Weights of a small mixture-of-experts language model, trained from scratch on English Wikipedia.
Size: 12 layers, width 192, vocabulary 2048, 40.3M parameters.
Experts: 12 experts in each of 12 layers, 1 pick a token, a sigmoid router.
Below are experts of layer 7 (counted from 0) of a mixture-of-experts language model. Rows are named router (the router's row for the expert), gate (a neuron's input weights, with its number), up (a neuron's input weights, with its number) and show model dimensions 64-95. Each number is 128 + 24 x the weight over its row's rms, rounded and kept within 0 to 255. Numbers have three digits each.
After each expert's rows: "gets" lists some tokens that make up at least twice as much of what it gets as of all text. This comes from a sample of Wikipedia text that the model never trained on. Tokens count by the router's weight.

# expert 11
router:134136140127145093113123108169119104159084121137188166155164144149125114086117150139091108180155
gate0:134105107139094145141161135126110120121132147129146140139099113123146147147135088149144120118153
up0:107139146133162115093092085108158125149114108152161093087143136109102112145117133101114063140124
gate1:135111127131129120151120117141150090162163078089127129091116134122136080132170144113125141124129
up1:140088069115151132122128141090116123149129094125158126130088151151141141106128130149138114145140
gate2:154114112129147145107177135136166132146083149114118101116132119056159115116107132066118142157125
up2:170124124122108134164176134186083154158129117089156136132141112121117104143120114140132155152111
gate3:088096095126116111148130127133155176075107177171078142101110122125105168154144124082166107133128
up3:126139108134146105126119107173156205130105120160132126113132120159098168146101117124140107137140
gate4:134177130079124150130101163111159101092117121123131131131151112113145110134194114125092115118125
up4:116120132152139089118130145150155123099147143146166093124129137119125146120131098138135101145131
gate5:144107158130144139114120136103121137118116155177078165124065110084105152091140109120141106104120
up5:160128163128136143104118141127159131091164130166156164130104141135138113105087101138166121098130
gate6:109128129157113095171136080136109053111133147131094144147110108119120093123119135085180120124159
up6:152110113117118188087112150143134127079123134126136119149114106152118139165170107110122139173095
gate7:174148147141119137143126098106109153137107124151146133144122100127132077107164103085111158120093
up7:103128093132123117121139141156120098115146160106175146115087130167100171140116158160162107100112
gate8:103137133124144135103120147122107115095120120186132168142102151154096161154104155137120107120138
up8:115157054100078135072141109149138121094149112116127063086144138080108092143124107108053170130117
gate9:119133168104152128128106055138105127164129097181109173150120162135085165114135155119117134152103
up9:140145138139143140118109112101125176160161128173110121121151125129087173094100117127139123151123
gets: " |", "\"", ")", " 2", " B", " T"

# expert 10
router:124119124102131096134101100091156139145133137139149137124110120121129135152129126125143121152123
gate0:086143116154098160138170107134137131108179084128130073149164080088079159147118166127127089196147
up0:108065183145161167089128117093148160137129178133112107134143141153154144121141138114185119142149
gate1:120130069120149124089154073134119113106106115112093178122110075119119134137133113114175090141177
up1:106175140146135130150121151141142131135132160119094145150114133066154100128121096123131051180159
gate2:139145114147123168104147069109121122157159138139098136165127131169071125088129107114134148126149
up2:099185100138114158098118091133127109095109164166124132111183101145101129147111163107122129135097
gate3:145098171140103112123124097130165080165140143163111130102155116118095105103132141102113077137165
up3:161112128144098139134149152101099137113168150119098090127129155099125124104135102126123110177132
gate4:134132134136105105158164201102149112149194138135082100161146116114141129154131179107181097144130
up4:159105132119134112181146120106127144101145109085118091128171115118136109141170110133102134132103
gate5:126148134142111139128131092139133115126115112131165086138119182159133101130157108108109130189128
up5:128163121131153092122095164133152082134160074168147159153136103168118129119134120102077116157132
gate6:127142129150177114120158151146115121111125164148128164134086127139121164168151135125124129137108
up6:130116116133162119139112132140189120136105142137102129102126083153117081152129120106135131170133
gate7:131109089097109064138083126147147128123160110183158113149132088135113126146145140084140148118144
up7:094122166170143135130108153110163144127121079118105141117147123126101136137153100124169161112109
gate8:095156101111102159122161184096140147145128128164104165131142126155121135101110126162128116120139
up8:142091130154098086127150114122104109132113086129152138115101138124106129185106120117144095178096
gate9:096124124112110097166136137135080118153129137085129127148089172130134133171156106120071140100108
up9:172079138091130146151088173129152147096135045120093138149120080130126109119112123151156109090086
gets: " the", " st", ":", " Ch", "|", ")"

# expert 7
router:140105128108113117113104079110109083152101105118128136138125089126102106127109115139098093106134
gate0:148132126111107128117120122132098092105152156163138088120142127162128124147103117143127135114174
up0:137125102121118123145111121142119107118151195162119113145117096112142160145107175124122134133175
gate1:129172108113138123161126127161152111154113099123094134088145140115143085131134123117133127161118
up1:106136095115154127139117154128125144123127145074075137097055134144101139112139152173134149165133
gate2:102164101148133144132132139132137116115153116126089108116113189154101114126134156092159131129110
up2:135146090120137145122168094099130141151168110168121146108085140143118146137119116123119093118160
gate3:075061170113122111100131105134112135140112171124141100098094088062139101129118126073149124150133
up3:138113158142127146089096088126115118144132148134111130125140117093143124142106093136100140135141
gate4:113146109138134114147114137175102089122117143115163149144145158121151102161130162157119174138104
up4:138165128104120106126144093106123144092159115109149173142166140100116119119128141193134081119163
gate5:117127102113135130124102073147141109105158139125188119109158134124129116137132126100099114160133
up5:136118116141143117149121105081110136120157095141150152169103091151126098146110140125138138110177
gate6:116090073146118134116138078154114150072129150140124132115122125127083162188109072150147154130175
up6:095180125112154143095125127150115152135129125119142131104079148149136103160159090125155136096126
gate7:138079132103146134072125138150122152142114128101109118132073122119123131140116152146168102134142
up7:088183098129129118105104133148159122093163122141102115137110137106130126112134112140132094137147
gate8:077119141125138137095115069137174110095174138109122142142137083086124103097144137117147135118127
up8:107161119109157085146072112163169144091183128092125135154146101116086135166118142146094102188083
gate9:111105156120106103118138139185121146113142122132085123131115113139182106107100125136095147151164
up9:155142179147118130109116133145139101165129128176102152099161156130107106104141155127147093132141
gets: ",", " and", " to", ":", " by", " was"

# expert 1
router:136145090132143105159084137174101072133141132123117183161103149099110115090166103113125101128153
gate0:083139114138119134107089144173110095073129109096148125115128150171112108119164086122138147149154
up0:171162153121128178092153119074115134105101140123132124121108100094137145136128134125110138133111
gate1:135138082122111165123091183059109119133097113123135130148129195133109134135146120112155154154123
up1:078144113121158113131138102116130133088119151150131101111108144150117156100086175101106099128091
gate2:119141066109143141100161156126090155127097152121143114091185109139110149100143113107140135181140
up2:091162127104066107130129190145100166112160143109098123156090114144136135103134077108170126109120
gate3:112169115157137126100114120142144086130138136151150071129119103130148123181098136136109099112188
up3:174159157116113151111105117137150113111102101161079123151093105117132079114114132140102123153140
gate4:140154124149128136145080111118114080093102123130166119115145162132151123118130106106083068141164
up4:114124132105101134142099084143080085141140089161105144093151162113121112105116140120084128156136
gate5:102088084132106103134119125101135047141111159110152130152120088154122138129146113110167166131166
up5:156112110137167140139127160135122114072119118157162131142135134088144088094106139117113113167141
gate6:105159149114142131133130149119105121128115128137188142130136148135108148103159151138147125124182
up6:089127107096169100142150150132171110205113100139146146113089132159117096110156151146107122099113
gate7:160101132098143090085117105105140110159155150099156122139148123126150098156158160097110170145136
up7:110132111089139150120135130131074170139139117120117126136131103133122146132109083138122119147072
gate8:142158131146129077166094100152134087183113140145125146121117151133139110125112117140113162183184
up8:133138129119135100149104174145125121118135156140144094131138113150109149141154167140086186138138
gate9:096108095147117113104128136129116149128076139132099131136144098077128154151132117123128098149129
up9:180122116129159142093128150115081161114087116107139167122111101126129131176177107120153136119124
gets: " ", "-", " (", "–", " de", "n"

# expert 2
router:139102100075108131165123155083087133132123126126146106120138114151105141130188161066134082149111
gate0:136089107131153107130083098124152128131083158138134152120134127163137160106136135119167125136094
up0:154127099143145144133143138079133122098141116117122139152106065063102130113174136127128119192089
gate1:176113167137143121118129090156140118140141165118119093140117125085095089146132135094140139142110
up1:136127134142157124128111097089164103131073133149176106106058190108153155171164148133152086088115
gate2:144089119116143153098092113136164135104161149154132109115164189109143158131128145126128112119123
up2:101115149086112138138051107142116084118158132110112107134137148145081113162107159134128141097128
gate3:140137121127158110154106109137118154179100099105124144175104085119130111085173128095093135166110
up3:122102146148138148118155126131136139118138165108141099081107170132138143110125121117172134096167
gate4:110124151106139103172125119108133124135131138137146170133138136166137168163169135110144068124117
up4:112103158150153134143115131099162117115134119153087132109060147126134130150121129108131099169103
gate5:130149136076147116152117146113132155161145147123158112191119100119118135121114109169139176136132
up5:088137167120136119142132140128178148117122138089116097151125134162142159115084122185130179132149
gate6:121140151117156149166147124159139085091139125137149167101162125152130097132141101170150163143089
up6:098159113111110112153165150124119096119176128144117131099121135153064160127098163146114127122130
gate7:068133155182111113106094130150135116127135150105130119147122149138128176143129117121129134105148
up7:143145115125090111120125127134152097120113146114188119140154111122132173134162191117144118107138
gate8:068139140101123093142142134149103154170139100163114150132133144128103097157115092098102140132168
up8:137162131102112114196092131112112177085134111153121121093104091091144156133119096144123085108092
gate9:179129140107127125096055145075127117191099158138141143151122085076123143101146110136095115146154
up9:138111125099140135093116159113117131118144140122099170109135093151157141099112134098154095119112
gets: " F", "z", "ad", "y", "x", "f"

# expert 6
router:161146123094153101164136135114094160105070125149103133133107123100122161150160141125141115119136
gate0:139101162108173120120147122153158160113132145125128127133124151095135120151122107082165131131119
up0:141140103101167095177136080143094148091102079125144132143075151114135100167097123113130173122108
gate1:102150147087134110109131148102119124138102109137176111119124126133129116132100167133136083135106
up1:165128152110136090136090149080115129147146127110106168117155144117133099121152150136123131123104
gate2:123160196113103153108134124135120149170132150080114156159094109147098124121089140146109089148106
up2:156101144151123177094134129099089121147131115158164137167168097166110119116088113125144139177167
gate3:132120130117090111140134161100164121121112175149119124134133109185138124087168135123119154127166
up3:135170139094149110074141096153142137117143092122103148129134139114131138142137135186125083145125
gate4:182095119136131154093127115157117095125131143107116090170116120093120099141126127107147113194132
up4:116084125140165146134141129185173143122122174104160136127132126156124109182146211140126155150135
gate5:123124139118150146093114072149129117117114118158123145112122059121153105098151103084107140123129
up5:093102104088133141099172135123122121148078123122163136134171153147108118113099140149147123116112
gate6:154102099099088117154139085102151097122143169154118110143163065150148130171101143116123132120104
up6:161109139139088105108148157161144154098106147113117106093186151146128121114159122126097080129168
gate7:106161139141085096129104130100172129173152088172126123104156167110136178137098153118129124143147
up7:173136143124102129080102159123145160088143108115159141114117066094124141136150108094155131127136
gate8:101121115130151118151083115153147114111107111132101172121121092102184173152152141137127152127127
up8:164165119114097139147165146111103142114150111139120139131106135111123095135160071110118140133107
gate9:176136129097083114137129120140160129101072121123161115176113154120143107127120134121111147115134
up9:088115161115139144119118097123101127129140147083092106129166139154123116073133081154137113110139
gets: "ri", " as", "i", "n", " 19", "er"

# expert 3
router:138126098096120123124117116131179117164148120161107180140133098115124128154137164074122134145156
gate0:115148138135087132099151125110122086083094080150135090116113163144131063148116099143090101117130
up0:140149142088123131062137129108132163141133138121106203164141112114082159125118107144128117109131
gate1:131222104117143136112083180121106119110104135096114157153077125089130142135073102126171096132134
up1:156125125134111099121108130135117171102104108066090138137114159140129083117112114109104104136148
gate2:138123140136117109157155195106120102104106139108104119152106132160144102107065159188145122183102
up2:107143140148125117076115143127123127086130100133111118115132132133151117139145154095133146127178
gate3:145159085135123106111122150165152101099157167198154129100164098138089115135102167136116166141141
up3:094131089132113122144130130158123118108124057152145129160170137151142180125140105142103110108116
gate4:064127150149125137151109111165125104129138167122126107104116120116148139135156127144179088131136
up4:116128107135168139084161141140129160105130093072110132162151111133119092182103147111127110145131
gate5:125115173146112136104123132139145102146153129173159180114127116134132162126093117160160154169122
up5:108099081156106135152124125090108085154154144146137154125122130159126201128101133143113161113157
gate6:142115127142124155108160142088098147106118158091119101129128129108107104116112125114145105167132
up6:152141173175130131131091126146103120143120105123142168149147167145121131110097158164125116109121
gate7:142121124115167099149131100173097132109129060133129144095114110110121102141118178121119153141149
up7:151071147096078151150102175105132155086132126093099170146126079134098111137096131153144123139124
gate8:119125109115162131157114074126073119150106128094146121153135114154114137127140133149153161167100
up8:150116179144119120104104139167123114129111122159126087132144134113122092110120154086155128100111
gate9:114114081180132131157081138130118086176096178180124128149174132162124126122100106147165130128119
up9:174116157140128116157133155102136167127123146121144138098145156153125079126139128124101154096204
gets: "ed", "d", "ted", "ing", "ated", " re"

# expert 9
router:144123109135156130123115097115124113144129156130133170162116111107130125137118132121144138087127
gate0:124136158130156092147135107098128130171124155186059150152151100081100126113171149127150116109103
up0:129101139133144125095127130102111153141088160145124141125135153140128163114137149091128071130139
gate1:095138155106149098124134144118128108154122099112155157164132146112109097106126114096116133155127
up1:119154156064126125107116135137103152151153142133085105113095121129130094123122156124155134122113
gate2:099109101129126118153158080162157148149182168102163118158146085113120106120170136107111122154114
up2:112126142143123169120150134082115127118128099166165117098132158135123132131120105187123126096114
gate3:105103153142116122091144140083139140094136136100127165142135152123122138111123175088136134141169
up3:151166107187124119151130067135146190117144177095107137139123120158112143100147136099148100102111
gate4:113165137117131124134151117162097109133144148156142142166127145129103147149099122089118114171150
up4:107127124141157132142141083133155117118143125152105174188097133167142174107124139129127128137137
gate5:079135111159123090155114149220134097163145121144104137165127067124082083120132084137126125129105
up5:146115146140122158097123126103126154143175160115111115083167113152172132122132143152091102113118
gate6:137103176135153134136160131157129161099099185157143114171124127133147144064151149120113116124155
up6:062154121157108098122155127107105127111122109120111166116104167102172127097133120152117157134152
gate7:130118175098144091118101128136136140132128093155169124137107161075099115160120119082158097083157
up7:104141176125167100122118106103150142149144094123157184175145136086096114133122115122115135101144
gate8:103145190142113102151154176145132149127164164111113105119122145112116169111148130143071120135122
up8:106123163125112134118149109087163168133147155129114166129133134141133143123144108116140107118103
gate9:155146134098103123100124183111109133142139122128145137137118093057138120125139142114106129119123
up9:149128104122098120148107136144154142160110140120141139133101092161134147126121146126137092156148
gets: "\n", " a", " A", "a", "o", " O"